Weights of a small mixture-of-experts language model, trained from scratch on English Wikipedia: 1 pick a token.
Below are experts of layer 3 (counted from 0) of a mixture-of-experts language model. Rows are named router (the router's row for the expert), gate (a neuron's input weights, with its number), up (a neuron's input weights, with its number) and show model dimensions 0-63. Each number is 128 + 24 x the weight over its row's rms, rounded and kept within 0 to 255. Numbers have three digits each.
After each expert's rows: "mostly gets" lists some tokens that are sent to it at least half of the time. This comes from a sample of Wikipedia text that the model never trained on.

# expert 10
router:135075123114129142135118107131151151118112164105125107139160125102113131123134103134097114153138198130142140134139108146140167132127138104129149178116143140135144114109159126163094127075128130
gate0:126112120086160122144158158088177165160130123124120127138169090126109132119137140193123141129086176108130157151128141090123125114107138135113099160091131090166106092167102111135115150132151136
up0:138137165154102097099121110155108120098140140125132148104088144130144120126132137054152127129155068168120082104143113169112130153131154119127130110160140148106131178105137175123142118107094127
gate1:101121128158110109124121132098096130141162124148108105147125146122126057092114143114121144126192133155162109174149108112098101118143144131138153136114118123128121123109166133150140142105159115
up1:070131156143099122100126177125102132101154114106077101166139143116137086126146175119145124145164159156144135178146093120101133112146151157133137118123137114107129158136149133141133129102145107
gate2:119133123144087127142122151129131136107092151084127086146156062133087142084176169155131084105126119081145117132138123128176121109091119130097132148119111103102157120113144154145170120079141094
up2:144143168109171109139108131111093129157121124164115138113110180127158082123109106117132204159136131141105159144099178116115140116136152108159133098145150132165091138153104119082120145170134164
gate3:118137123148125118158133112108172138119140119164114139146132126137127113112169123144109103144130175193105159088151122116129169131132137158121162139121182131156167132127129105169091127087136124
up3:113113150117162146115134155150081138157121147093111116122148099122135128131087126118175140096123071088163119151101127127120084129132122112103122127147128125090118115136130186080167140152126120
gate4:105108148155158121155148113133100090110182123143089133119146113122116125086150119123119098139155133129115107140121130162163169122121135159121145174152122100145115123139125105131107146123116116
up4:148109116101118067106075138132192139164094136123130162104145144100139096135060126130146159153103103119115158138130108106127097150123135122142093149156114146127115129094069186137143162123124118
mostly gets: " un", " Loss", " out", " susp", " lay", " pot"

# expert 23
router:108159162090130171135141130128133136164124116112130148127129128122128134186095119185148086098117145141161157153155180140081120160159140148119120113158111098099129101115103125114125119131133122
gate0:144131096212125132151103123144145091121118129113140137078143111121099115096115185118079150077112125107140134135117158125115121130101114100151110088163168149133155092112123103121128127112133056
up0:141098152086109141098145140092127112128116136139128130140140166144126154100121108150169049154146114127118125071114099153115133155122147127104171137114114126125123166152137147127144137162086177
gate1:100101148083095115153178113098109139148105143153085133114151111100152137092152145139154064138134120147182140162138144093147116189119128138164156128158126144140142113122132105143111152125127164
up1:158152126149126142114090178128146108096156114111178142124113130154111145166112119122100179128142151119092116094114104177108159086144128112108120124106106108096105140145131173110159136134124090
gate2:124092186144147126108155119141087165155151119155177134153122092131100102098104119133131101153122155156141102128108139163103156130135131123094155160131130129117113133125137112090142135152136163
up2:130162108151124117129141106153154094106128135087112111133121168094125148142128128089126152134106112107129173131090114076126071134119105152128051127119125141121169118137091174155136153109164123
gate3:101106136135134120144066094123106155101153129136107085155121166166134128141103140148131171115145104140146136187080118136117141145115094111107094146118111174148127094110131116137137070144145089
up3:141135160123163117160199068131133090178114144131136153128123139093104161156150087099123130138131177132147122071127133157149117121091143151093113084126128095103140141134140159120122136101141170
gate4:101148160147140147156105126168128127105157129100168128093136133118114142132102100135119146105051142162122114161148104136162127118123122152130124142116077124077106158103111113103124105112097110
up4:128150155097116109142105144123160120171161102112120125119131140149139112129120139122089174124112101133126106135109075099104121126082097107131089120109102084106115173141127130121148152114094145
mostly gets: " by:", " 3:", " 1:", " 2:", " 4:", ":"

# expert 14
router:125101145155157130127121159099156124154113116141117167167145102148148076102149179138134130067114127136194092104138188140100093130187117143117138113125122160123145106158116162104133133123123125
gate0:099157128136127118111132142124111146103146146120144084126089128101189157105094118137125157158170166161122138116125134112153122138070146136121136147110148141094123184126142108153070096142111104
up0:137131123128132109140126131103126121076088141150131124086133128087141123139121148126120114111125110104164073168165159173169120116136125121074129128127098144113172134127124125092139132125163133
gate1:154095113110149129123122159147135151147091114130115138142113098146182139120106163081138150091124102146124103147128139109108119137136186092153144151103104138132110139098111144114146152138086182
up1:099162137093159162106168124134152099116141089127106135132151124136074109105110132156128142132163159132120163141088106155148143132110101130101144098083086101167110112109145126159121122117170105
gate2:162117179165117133093113106064143097121155168148111113140145098142108109104120160129124116123171124125131167114120081109157115116099148114092120121079114111135088103113101121124150131164125158
up2:141125105158099141108150135113152103080154137129082143135142126106109121073072116151118122139129146120154175127129127113161095108102146125110157137118148114089073135136154115129159101142114137
gate3:080117108139100149105120110115109095125145112129115119106141101159084119110134156128097137105139143156155117121114131093089139144123169141160122106146119159144136149140121069137089125102074162
up3:184118148124119097144078150147127141145136118177149118136133139133165114138087117133187119124108114141101125143183115175159167142125123125092092150117157120088113119186149193109143164146215114
gate4:127108110141149141065139159125141126116140119144144146114172144143165162103164182104120133148142128167139114104135126137139148107103089175127123130054163111121137156136065144129089147127155092
up4:171125144139157140087134120149152096128116116141098111182115137128086174155133153125120111147129118158137101142128098109114137135136111152156136136138104143209122110212108130111147174160108120
mostly gets: " to", " vs.", " winning", " for", " into", " at"

# expert 27
router:083147157097119142123098162139143132159171105128154136089114082097169140088092149135123106144144093146125150126134107160154121101158132105145143141119172143173097114125160136144096137171140112
gate0:177112116135086128102132087131097113164093131084115112121105109113127135127096133104121119107140121085128172151113113140131142112143143159183139098098155124090121143118141093093111166139140152
up0:144072142141123138149190099119124111141117148089105149121187112108097091117088116107124086130133153116100105136121161170119136127141157124165151139087160131130083131116146135127144163130102132
gate1:118151164110131149098118088133145171102162154083138121100085135205162165142181122124113107101131111141139141139114149153143153081112153154097095108182107122138159126125145155132108161120142137
up1:139083090127119119130119140122096066137109089113105128158156129077132104098090131119144128118112147113132108101157104084109139140136079078182119152074150128105105142095118120116138120095102112
gate2:101113126116108174109133115083158132142162120124150107144157116127114102154135153093097120131111100130110119150084116164142119133158139128125183100147124135142150141130086126101081130140139136
up2:147143151131132150114112173141136141119169134121122114114149145124099077128156122138142156189113156120119129123116115150173122170128153098138136149145182131114126134125071125120113133116071150
gate3:142131146168118121120157074133115120134177119134065126123140162120074138103104114120133086155120146139126176134150159124107128121115112125128186089109149112136097112136144118111119137121142109
up3:111141113117139120120124168144138106114110103110152139151104138140135122142127141143129168099147136130133081121103103101152111127154127134135067139120143142140150136157089157113146112142128152
gate4:121163098130109152152096150139099132110114116137095149136086117100127172100132116081143153127123125167100101139160141103126095167099125114087131124118103131129116156078159165142122113105106156
up4:119136096141111133152095139137118132115122132114106162139092122099145137121135125073150135113130132175103093113134144098130090162108114126109110113111096141102121161088143159117103083091090119
mostly gets: ",", "s,", "e,", "a,", "er,", "es,"

# expert 26
router:160145123173121121093137142099137157140117104101127060127129105116131155163111132118100162168065161136077139120132094145145176128081153113119108085164118116123150174118142143151115133085101138
gate0:104141166119160145126160180165108140155157089120166129131163117102070123141144147109134109112088141114141143106145145113087100126150091154134126120095154077120139123127135118120155132151101108
up0:101155149170164118155136122129185111139108082121103152129135157134110104163151150110157167138139145075095179148119113134111142134146088162102144134157115072112143163135082130141147144131124150
gate1:098136115113114133093127122170113146111116142127155134142143086152134144165116125101125146095104091111170132119143158102126125110193123113117129130168114151155134086186115139107089113127161142
up1:100156160137085157105135117108134121143108083123141106093098092108078160094102114133116144119103124114156157161105108088144141141142125106152168151149149110148113148105136125129126108104125128
gate2:147113127117118139116204138085120087191102135143135160150160090164117133142112129116128131119132142117146152071137140153127151113157148146118159110147132105140104108127091127082113161149153123
up2:082144150114108098141177089124113164116115161111122096142163123151138133160139104119114114130104077134138163148128106133118154136101150100126133149142137182139126135136071176119121102138131115
gate3:150094161155132123123154131152128162141131113084101121111126101153133084135121126130088134113109114162090098088109102156122138126135114108139132121117153156137117147095141146110128134068115139
up3:160113131146146140111150110141143173131125128081107162132122090122135094141126147123076100130149133161102101090089124157132165155098144120127121109125163147130119126087143140119131140080114115
gate4:142122076126139122123137143132157169167122161113142123105104102127122101136127122170127131183123134133113162130140120107067134159093170144111124121136124101103183141115066123114142109150070125
up4:130130150112152090121114170172126141085128130076098130100137141125146161111159119122142111111161127084136138170151120131146167156104112139150142163140109133148106121155131114181165154124153133
mostly gets: " character", " classification", " species", " version", " genus", " path"

# expert 3
router:148125096071154139115165125141136125167137156118161103149128186170119117128135106141116116109149127111128152130099158078087146111134097153188148093118172101173097111156093136097154113102128133
gate0:132112137125118147107100127162129148159087088169096158110140144092106130103140164121114093125137133149141124107117140135156132118139147113124132123103140148212155119178120116129107108148092128
up0:092137159147084141107129076149124127159168138120101111100090070115173069121092144165133125094155138095080128096163146148134117120119134120141124083132110134091144147103089149141133120133113087
gate1:090125109135112114143093127118134174112171150105147155116151128119101123131130130134157154120121124115167121132093115101149144163108114143121144103164152128133147170088150154131139136126150139
up1:113111125143144133138115115100160141087149114146115131141157153156140084111115143144133176141101107100157119122096121104150139130136103141147122119139141094107147183078139111098148116092124125
gate2:149084108149113109136151118131100133102145158109118112152137123176100134176144153112106113178111121131086162067105107086107116095164141152129170136147169129130105127098124150148100135095127124
up2:119088102148113095151165117167095139087158154116129099162140147146115147168141155115102119176128128127120140072104119099120102073178124155134165129145144135126094120083120144151097137112125120
gate3:117152066077077113144130134116107125143112086142126148141118110141155098129137112123152145077111094110099082154143151094129132125137108137173116139103105056073122090161160142116139125132166154
up3:119149059086100119130116131148107118161147107140136152125090111138163112125136124117145150093128120120118082150140152102127128123123120136182108142103120102091106115152187141124150125122149146
gate4:134115130089186123140125144097118117130110107090157150131075171117128163087157119117101153156127128087141119123146190105117140133104129085100092137158142095160117136113094074135102121081140163
up4:122120146149095141146127077132096143146134124101115099124165125111146145173139136133140109146117156132130148149062128115125145163177119144124110140152121133122143138097153147142172129179126138
mostly gets: " first", "th", " 5th", " 20th", " 4th", " 19th"

# expert 28
router:133175168142108155156122146177153135108154163130169149104098155112127098134141100119130134102101120121095131143101171168111125119169125121116117102150171046130082141135083144121165154151147127
gate0:143120148129126141136126149142115145119122130149131104153162159177186089160141120178092125087128145138143130165103152117124109167122133085125105095119156108141110119154112176112161134145159144
up0:119181111134145115124089117114146123133140161125087107122114136092121143109113154107150108120101146153154162113145119153085104101128099148110160127104117134096138167108128107156108105124124097
gate1:109150139113084110114164112102137145135112173170109124148114159134132136141162169113139133147123123119103162150140080096109109129113113135149152113156104082103135140138065157113129133118137136
up1:139125122121145141153116175153148103123120117122110111166110150123135125132125117173120127089083137154142130101088131145124164121139129143099124122126168142113135145130178103105092162144117117
gate2:131133103150114114107171123114128166136135119162167126117142174107171137131146195116098127123135148109106163159113157163133140121159106096112113125180143116135090135116116115147097117096174134
up2:147134124109113071077138095156119161117096145115126123095137145163185132148116165120110099118151173130123115116136100133115137125185095116115092149123155107129120147114131175134122129100118101
gate3:127112133086101138172174149153147155067170172102119129149131142134131122150175159119124149136119131146141126138133099094174113129152151137117124135151141113103155144167113155161183076114132127
up3:119099111143123122085074109182114100164093112129140090127088129103088139104122086109077121099134143126099168118139163098104131129068146097123118108120136123144123114099158114118065158145099127
gate4:136132151186087148103129096117142164101088154173152097162141139130124146103127143102164117092166126141105102094147141142113159126143150169123080126114149152106179103105118130143117157144124108
up4:139130083090124126125118146124117098128163127085134092131149069132128108155192092108125119161117129092165131136096100099151088139117105096123120103151097194136097154148110137111147122116139120
mostly gets: ")", ";", ");", " —", "8)", "1)"

# expert 7
router:116146152106116131129109103124109167140150115155120124131127125130137150195119110108127099150133152129085114143119086118165099135084164105121138145144097086082140176130114080121120115129106121
gate0:088153112140111154129119126110087088108097144129123125141135096082158134126131111135104152151137151130109137122136099117173152137189105107168175118102139097104081107091155149103101123135133058
up0:129132172114160116169119116099133146121162122135138116090106186138085113120153131078164108082115126130154114149159175119114105141124140151078093152112142148124133118160102105106142128087107158
gate1:072109111158100105118101125077108141159118143128112142123095127117136103115179148139134119090128114110183124123129127120053125120089148149124080124141135138121119143115108108112144147101113115
up1:113119083107109097179135106157151105119140131140112144110125142108095120079105123182148104118156167155150140160171186155095141143126132151092126100131110097155092173094138143096128137119102097
gate2:115090130119102129112122127104102129127107118113130129102157160137126155142185142159158096095152132093075097135099106107157144123125137111128142092119143145125147110142188121137152121131141128
up2:103100130130089158124114111092084147141092124094112132107139156133120174142186141178135119106155126097104097132119114105131148105147110105147152113122137154115147123140182138156165142135135125
gate3:122159142139113129113141128145151103167133119157124120147092115115156106131135148093133110086110101137125088134135120163121134120111114131114097128132181166123142129104111159151113152090148097
up3:159113133110135132134096108107131145109109105164149126147155132167105158117107130168110169180114158155139143121088150126094105129134138142096129093145066124124124144137115139132124123165109120
gate4:082132171114098154150127165129108119139123106123118135101130108099153120080094149119101124143141138107120095167188147126134110123127108134143141135118127104090100131155110127132125105149113149
up4:087114171112113179137135121164120148117123101137135134136161085116127124104112158133150131139165128120109070165166136128100117122131127092140148142128113117095089127144103152124116105139110172
mostly gets: " cultural", " Prince", " Russian", " Roman", " ancient", " Syrian"

# expert 31
router:145163149126133122164137143184165102112183100094115071167110128102093149159113102138123144178120158155106115142122133124163159140134160108151122117130133132122123147142127141159126122157123128
gate0:122134131107128133125100170138127116166159144105124098143150122141127127088107120169115121138118146114151121137107130140104089141104101121120147131138148092118104162126111119078116049150049115
up0:168121136113131132121117118100124111129099112147116173100118168116137142153197149108161116141137159129150119156146172101173109176103126149131161117102105095140124141167109168140143185086135127
gate1:116114126099143141149118130126130097096180133112086133127125158116116157130114166113162161128116154125139117129160126110146130079120155090093119137094106138118104141119147112095152091137150121
up1:153115138171110136112136139130121140152055134131151122103138094140132108126132100139102084149159111153099136131095113115096143195135105164166148106152128101136146130136114123148090155120133106
gate2:104084139139102155128106148086170096123125194107082152125139156108090154145132118155118098147114122131164117107163078104105159110139121148131093085124119128147144163147137151110126138131087094
up2:126143117110156163098152129118144128138167053117145103137140109116146113072064152137134143119128090122097120110131133142119072151118114113102122100150145158101105092110124095076148090119165156
gate3:170100130139147095114106136103107110161133137151099106151100111147128179115140119100116173116120158146107129148095161125124115101174098091135117163130146110164103118149142127108139144148090151
up3:121121121123107156114170109157101135123120142136120119141157121144115112121089136123062128145152154104095113112112090123109138141092140150092126124130131119135111100104123111144090163090093079
gate4:179101115133130146159102169131136082084148134103133129130153104119113137132105132117135136109153105177160113117146099118134181104120130146100132165133129155144108109146130150132156154111119157
up4:170111122122163091120146154146107126076114152126098067148135144084153154109116105150099166123106142117148120127166110111125152074096109154106125121137128089187110093104139139121124165147142141
mostly gets: "ions", "ments", " parents", "ctions", "ences", " Education"

# expert 19
router:125124124158133154124108184093164099138105113145114107158146130155099091120134189137136117147146139112161099080143166108133084130169152084082144152100090146130145105116141141145114123105129120
gate0:106093151149112128149112096091147147097098131108132116116130149081094112151176136134098087132138121144139104170087112115146124160121132121122144120081144136163148145093114152089120103125164152
up0:148184151114153134127123175143122108169154138130127121113128131178160153091108106080164183121157125126084115101154145147115122100135121110129112147154134135077110103151129113159142172130089124
gate1:115102116149144081124144155160169144112086111161067124142207164128171106134105139143154114115128110172109136167140116129111107150169104113123172114105158128142126118111134137119118090106178129
up1:126156144117152165140102133117072109122161148094192151145069095128106159136148152133103175129118108108137126110140174104136125135119118129092099133145103147124110131151090115127145140160070114
gate2:152117146126124145120141163136125125131117156099106137099113145145126089148092148117098153082126086142166097098078163103137125128143074114105159126091086161158144134147082171110127142133092116
up2:128136134119142150112175142115159158126129135084119136138092074160143124122089138130110120124104107110150077101128160115107145149121094137103123118108095159194140137117077134122121152129104095
gate3:121075096117140092156097184098146113139125105088133109114147117142110089135147112141094146184118128151155133105125148119113114111142134108122135133123102161093167095122167127117105099132144112
up3:151158133145122128119147076151123155104168129127135164091154129136139168107079122094144100086152119134097144156125115146120129142146133157157126128129125110153051159124101132131137139102118127
gate4:105108131121114180101091125142122151136107150138136105181132131128115133135136110134116169164104106128110151129120110118099092106173100140093111130175099171134126101106075163113139137103098133
up4:126117133072142115148131160095126095129151162137089114126106165135118134106163154178132129138115086134151150164121098107157143124087136123121115126127113163111078126159167131163134132144122092
mostly gets: " football", " league", " Football", " Republican", " York", " basketball"

# expert 17
router:146130107162075137167112100112108083114148101100107135151133140077144074110140138127122091124134119168144094152155146149134155153136117149128106176129142143102122137105145118146107185152113143
gate0:156129113143146135148157150103130095131111101149126048115127151108127170149110161106103130123104092144119153158115171081142114161083122119103112146125103156112124169094088120154117146103158148
up0:084136144119125119120087115153138140116146171112133181155126125132116105129141090126138128134148153109170096099139075158114144079153123124157133091136122102123158125179134160102164127144087108
gate1:151108124111145122136161168119125093101110134112103100134112125130078140110201126142083114134063102142102122154089117120106125157139111150136157141126159146138119143135128130159124146112151113
up1:090134169148108108123093074092118115131100119140132159098134113138183126152106158126137106123143129116140127145140113119167128150143150127122125123121117128106123124145109120110126109136132162
gate2:141139152088157156179166097128121131159113165128153163114130140089115157094114136155105095138117114095163157146139113156158143209154124118097114126136140086130098143100097124120162127099173153
up2:156124162113134137102136083148103112135081145125161159127134122085139114105095127138135092126118142114142121129156116153119139150118131121110141148146137109167072134080128075095165107143189186
gate3:128111128127124143168137119128132121109150150124111101127128109144112114150145162094119117161094161124180146180128074134145184106139110126165122169115104156121148089124137152100115124144140120
up3:089118141143106102171175149098141140087197149099114118117126124159109115126130141087164122125112162142153139145132105131151134100141091121117064143125127162124187123123148161130153159133153163
gate4:136164151116100132106130128105056110091107126143138115101117084140157104120114128102130083138125101174123121144165144124116145177141139128144136112143130117112110133163127135133144138093131159
up4:098098138163141156168140132134210139179148114099124169141133156106087148149141125136125156135100173083139101107102101144135142120132123124113150137121129121146167126081132123144117136134124083
mostly gets: " has", " had", " were", " are", " with", " have"

# expert 18
router:067109149083126135141119090137121120116131090156075118108145157108114151093157135130134180123121151117136157147123086142118135093111108118165105140090145148120119111153150110110192130145167132
gate0:094131104112122132140074151146120065125171159123190129175120160134123125126178127123124112104112113147110097149151138065104132119128145114123121181159148127092074124112133139143109066127125135
up0:109120154086167121131139118122117112109184091107148099168124130148086096112117150106155146115120087131157164105128130103071130138105114105152131123143135146139141136138206124142121119146139113
gate1:093101151115144165126149120147123174115106122175117113118145158155121118114121099125122095129135131123148147163161112087092111090160147108148100146123110118076134107116151175137155112118143160
up1:145155108120120101135128137132136120130150118103125126087133140126128124142128143150125137121131140123101123114108146180171150140097091130107112091154136117149119128139120074111067156131113093
gate2:119127148171154106155146141153108125125130146104093078119150117136127118165127074141160102171090131167096142091086097131148071152091157066145102160123120122141145087133134128132111160098114125
up2:108078104057125171090136126094119091124124097174097141140116145134099093135125118111101097081145090163166137143152149098137149091095110163141128112096131142116106124141137125156117102157093142
gate3:108124127116104128098134126111073131148116171163143145095128123145126165119155123143116114111168135111142134130119107130117144106136142154156109110143150107140138116094119152126136109074135121
up3:108109189130100146116141120187111132134136147127142142126130087169141155112179093125119124093141144089141144130115125125094130121112160156158119116130148103152143122115120115098105110097153093
gate4:133120151112077150079124151173144104110079126149139112156148119116177086150111118091107146115117086119156098108154129141122126158072100125128069119104070118149121117162131127108132089117159176
up4:137156128116156111162136096079128131105163137115121113107115122133078173122139102157123100135156159130121168154127136130149122115154146125151152141147165130104139127101131110168140145119093092
mostly gets: " \"S", "St", " \"A", "-M", " \"T", " \"C"

# expert 25
router:105150121172077141104138136103098097147131101122111140143099156163118081108095175102170135146155112140116128133110102108115105103132136142135138166168157147180138116134163164122121132156151126
gate0:126118151149128107135140143118164136156175113138070111145104147114098148144140104107108097126109117151148111127142162078128133136099076149144086096114145117145167135136138161112153123135072136
up0:149138126050132115152153127135119108141184116146160125123106111105096162121122097122119077138134141094172165132157150118112132140155149142122107102144088127114131124099110106129137133116095138
gate1:077112128110113139111137124109109126111127122091100141121147146113107132125142172113098129138098163139129131155122124143149153152093082149128116168134119149128179154147135092166145138167141134
up1:091123117108103136118125160120125138150114112126111122133109144065120094100182079125146118103120133121139110094168101124139136121161126132132130079082106121154086090118131142134104151120135118
gate2:167130127113069123093171116096157097108113164125109123104133110144125164145139082124170127094133145118117181121104164129075131112118121111155115081086100130148152117159130133118132150117148137
up2:107099164134137142138094135132137107150156118122093120144088136125146103098121118081108138163081138102126066146138098106116142126156114144088134158165121146110124151137107132101105144127142124
gate3:159107107124126147126125119129122127146122139153147136173142104098139119129128095124104127204111138168134089168087156168140151137128156082105138126115109099118126179157168119108187117147112097
up3:099120113129160092145094124111153124119142105103135128058105159117124156150153119141104163078178124109143088179140137107123148122129081175118124134146168121145095106136111149124116119091112120
gate4:088121081134146157089104132159104121130123152063125120141115133135128142156130155142119155091130180121170130098142088118146139120112154150132153102106110113169089135114124107129115102143081140
up4:110117084159117114157152126147111148098166118104145101094117130080133118131145140143123110111100146136180139129153131140156151124137141133179114153163139137106120106141108162099082117154152108
mostly gets: " a", " A", " an", " An", " \"a", " another"

# expert 12
router:147124094119157167093101147111141138134079129119152136175111137112080085139108162153103145134113130171123126119148165103121118147160151124115124123116091140127140093143119108128166097132139120
gate0:186141133112110146116163170119129147161106190142163098150131115102088117117159124100112133125126172145123143094112129104106135106131109141099187129106100140146110108147145122171167138166166102
up0:137133135100098173143108116095130157141089165143108101125132160112130125153152150127128115116150127143135141075126161126138138141173126153098147128127067159129134143090136074159174111161152091
gate1:119142131162170115135078110126066143135160135105116103132171147098126115146122102119107141147156100128100131133089143110130063106119160170140137125147116126096127165127133163163127142099125150
up1:120164135158160099174112114162150161145134094125115093146146156118141147162100099119089146124117122151183152125117150096148106110120163125110114149137114161112121159120066112131149100102126135
gate2:133151126149141103125137116109149154126143127156115150174098095135113122166115075144135135148111130104102106153114099189121087139144104140124120097133110067100137157125136142141142139127121130
up2:153093135118071100134147128119125130122110115106114143142110127142093130161152099153130154160108133131114137147148110166128158147154118179114088151105125133097137133127126161147134128089168117
gate3:109129097090116169155091142150092112133137121129150149152124134145145133126148110100102118138145122143169120145140148113101098097187113142132172113099138137122103115117125055143141155132172138
up3:109128150097120131164085148146089126132156129092124115122072138153163121138143116144108138124167158127117080146145109116097183101137136141113165126111108136159130142147117100122144122144135135
gate4:140160149152121164077102116142161139149145157134095101112137092144149152142125118087115128111142130146122134168114136133086162123126143136182123121152137115118161088128140102132170085108121124
up4:104122157180114145101078126158125137132100135145112123100147080137115132148109089119099085143102124170138140137149099113101140111118126148135155114134114113080110083077178074115164113103101146
mostly gets: " Votes", " ins", " cons", " Notes", " %", " ±%"

# expert 16
router:135124139149081154114086136123130126173123179114116161093122142121131126164076134143150086139112182166141146125184126124129100109135166099127181138083106133092101113124148117130125144130138146
gate0:120094128131115114158100138125115127163127097146075128151091191116114122133137120098118097110117150145106167147151118115078113094169137149146141120108117116155152147128100162136125141076110130
up0:143092147089152138151110105054128071103100114142100138128175106117146143106096127122105105131160143149133101119107130132132142157173144089101197136116152134143110094121107128113141090113165133
gate1:108121121108105136105127110101123142126163152129130096142082148094132149119110133151099137149094140162120109114127117143182086170109106156137102153112148163127139110136159123121121155139140098
up1:110140124150132164111106131117135106085130125149135148094086138070129125166103110147126154110114133113115151132165097168156135146131108114146093075115130130070119145144089109132166134096083113
gate2:118099148171147129117096149090117101127140091109142143088147129133108159134151147143153090128128146133097131098142155130128170117140098118082131147147105183106143110123133145148107115115138118
up2:111134168082166135073145134107100152138107101115157113109130145139124114123147122090120119100114156156136141169120132123138147085177152170150083097171141140144114111143092127114139111113137126
gate3:120112102098134106134090133133086147114130132121162117124132149095129141142150090110119151126135141103130153131127130134134151130159111174128130094101105108104150134088149121129150115156151105
up3:101116101163139123159096178167131084119135138143170129147150163114139133129090084105163104124155153119121116107076131109122131117125086131116155096125158097117151116126145107146130103158112087
gate4:109104104132107175155112163111089139135146086136121131135137140123138175136138115146106118110123149170118134122139092141132111155099127119125157135116132129111156096156096157124143157171115132
up4:127124123131092154123144125123105118158121113084136096086094105119140152123126168080093096110161096111132141131120120143139131134131134106093116144120096145090131141129168148082139098136099104
mostly gets: " (18", " (1", " (19", " (2", " (3", " (7"

# expert 11
router:116157134120106117117091121113129115181110132150135053096113109153088128131119153101130128124155126113127142163099128105137139113154150132154150140106116093176152114134067131107115166123177134
gate0:119086158128151151154141100125158104110134129122104113135155173154079105133161167134144148129120121139167170124124122088129137140161126097113115106128076139089123091136168128159136167127119120
up0:112121142101084183164172136181113115134134088127163145128110165120124130159171128111107180130107117091119156158133085122143128154110178137149116109093136119102118135137122125106135130086130127
gate1:111148079118134092157134119076163145154100096132108103121191156111137126109126147121140130097152137092113125092123152120119120170129130122158128134097162117113129116096136168104143089112074106
up1:116151105136143123143155172087122128093136139113108109135151151126091108072110113122111125159119159140105089128118156127083159121138125048137161091146189120154120116122075123160126140145122120
gate2:134133145098129127100122162134155144144115133148153128154109127164120140101098146161113124146107077127154166118132117134116116153153118102151088147110071148085132154146136136065129124117121130
up2:152077096127122125097088132117122165144150152129084091114158165088122161113142134161124114155099085124136124116147174101121126092116128117132193114143144139178135093162116145115110136164138131
gate3:130119126134139104151078081100127115153155105145101126152112143154129116123114093132084152064153130106120188135165105136139166128132133171085110113185153097117149140130141103156119088097138130
up3:126163127104118171132173139150135160119132174107134137110137126098113143136092136114126124147090130141113087119087158112112092105095151134164130124102056118124143163137127137126137148181114092
gate4:075141165121161130168122090133131094144146111119174109117138092136156159121160154134149093123139067175148144126116134130128133078106114152085116140116116120139101192127092152093113097122141141
up4:173090063110115083111123153117113143109116124149087164133106187147089108113107111112101142121109177102128119100102128105113111163165108132139140107125157131127172092146158118167138168127088123
mostly gets: " Film", " television", " TV", " Court", " Television", " film"

# expert 2
router:170128161170161169090135140115121142121102124132164133153115123175117152144107117128124100110154130131117096076103212127128103108115153085098144122150126161156179141117148121117166127130122141
gate0:080137133045157104132128114116147116106152142107102105217116125145109129128124121132159117109122181088166134127123160129099109096128155134098127198143164124168149130154119148180135115123146156
up0:140143126163099092114114122129111173101140130118113128115111127100144156129127152095140140112125090138116109163105079115184154115168100123145175111125135121105048123120169153115129138128102124
gate1:143124116127139129132101128163104153130146145143149091128137142120105048155134159117110157087115132122128151144085186116105103125117154124134125142151182156111142163119082104145137143110133126
up1:135104107147146125111154117111080115118123142125121166146136091123131179135121100170107104145102119156123119207139098139119124125136118174131187121118100106131100154126120181077122102119137171
gate2:138101166134109152131143153114115154106166103150108154177127140140092104102181124146067114145155161106096136104124061095132131118143137130154156147160138107106143086100148124139151106128097157
up2:133118091123121160091150111111146107144118119150106104086147121137169148109073160117135170162150108159100119131153139161135156155136126098081111108111148078143102172150120141094148147091121151
gate3:140095146138085117122123130110140120105137099085146142140108127101111119179135148154154114145145109099155106125083129087100101111079122108143194133158148139145139115094145180134130157098093145
up3:131113148128128136096109140133112109158170090106102103162102132106097092120126147133116115161131204132173114092115150095116154127122107126134144149158165151175121122109146112094134147157097139
gate4:089121163116127110109122153132125136135096095113140098111114143073120153137099143122122119135083115153146120170165181087194107149097101117137114119092142130135140149098101099122136139090133127
up4:135134132119128151077099188087094124133094132132134125130098127115149135121122127154108067138124128180131093148082141126151130128109100106148161135157121095135132102062154141155179150128133117
mostly gets: "per", "ón", " Bronze", "rat", "ad", " Bad"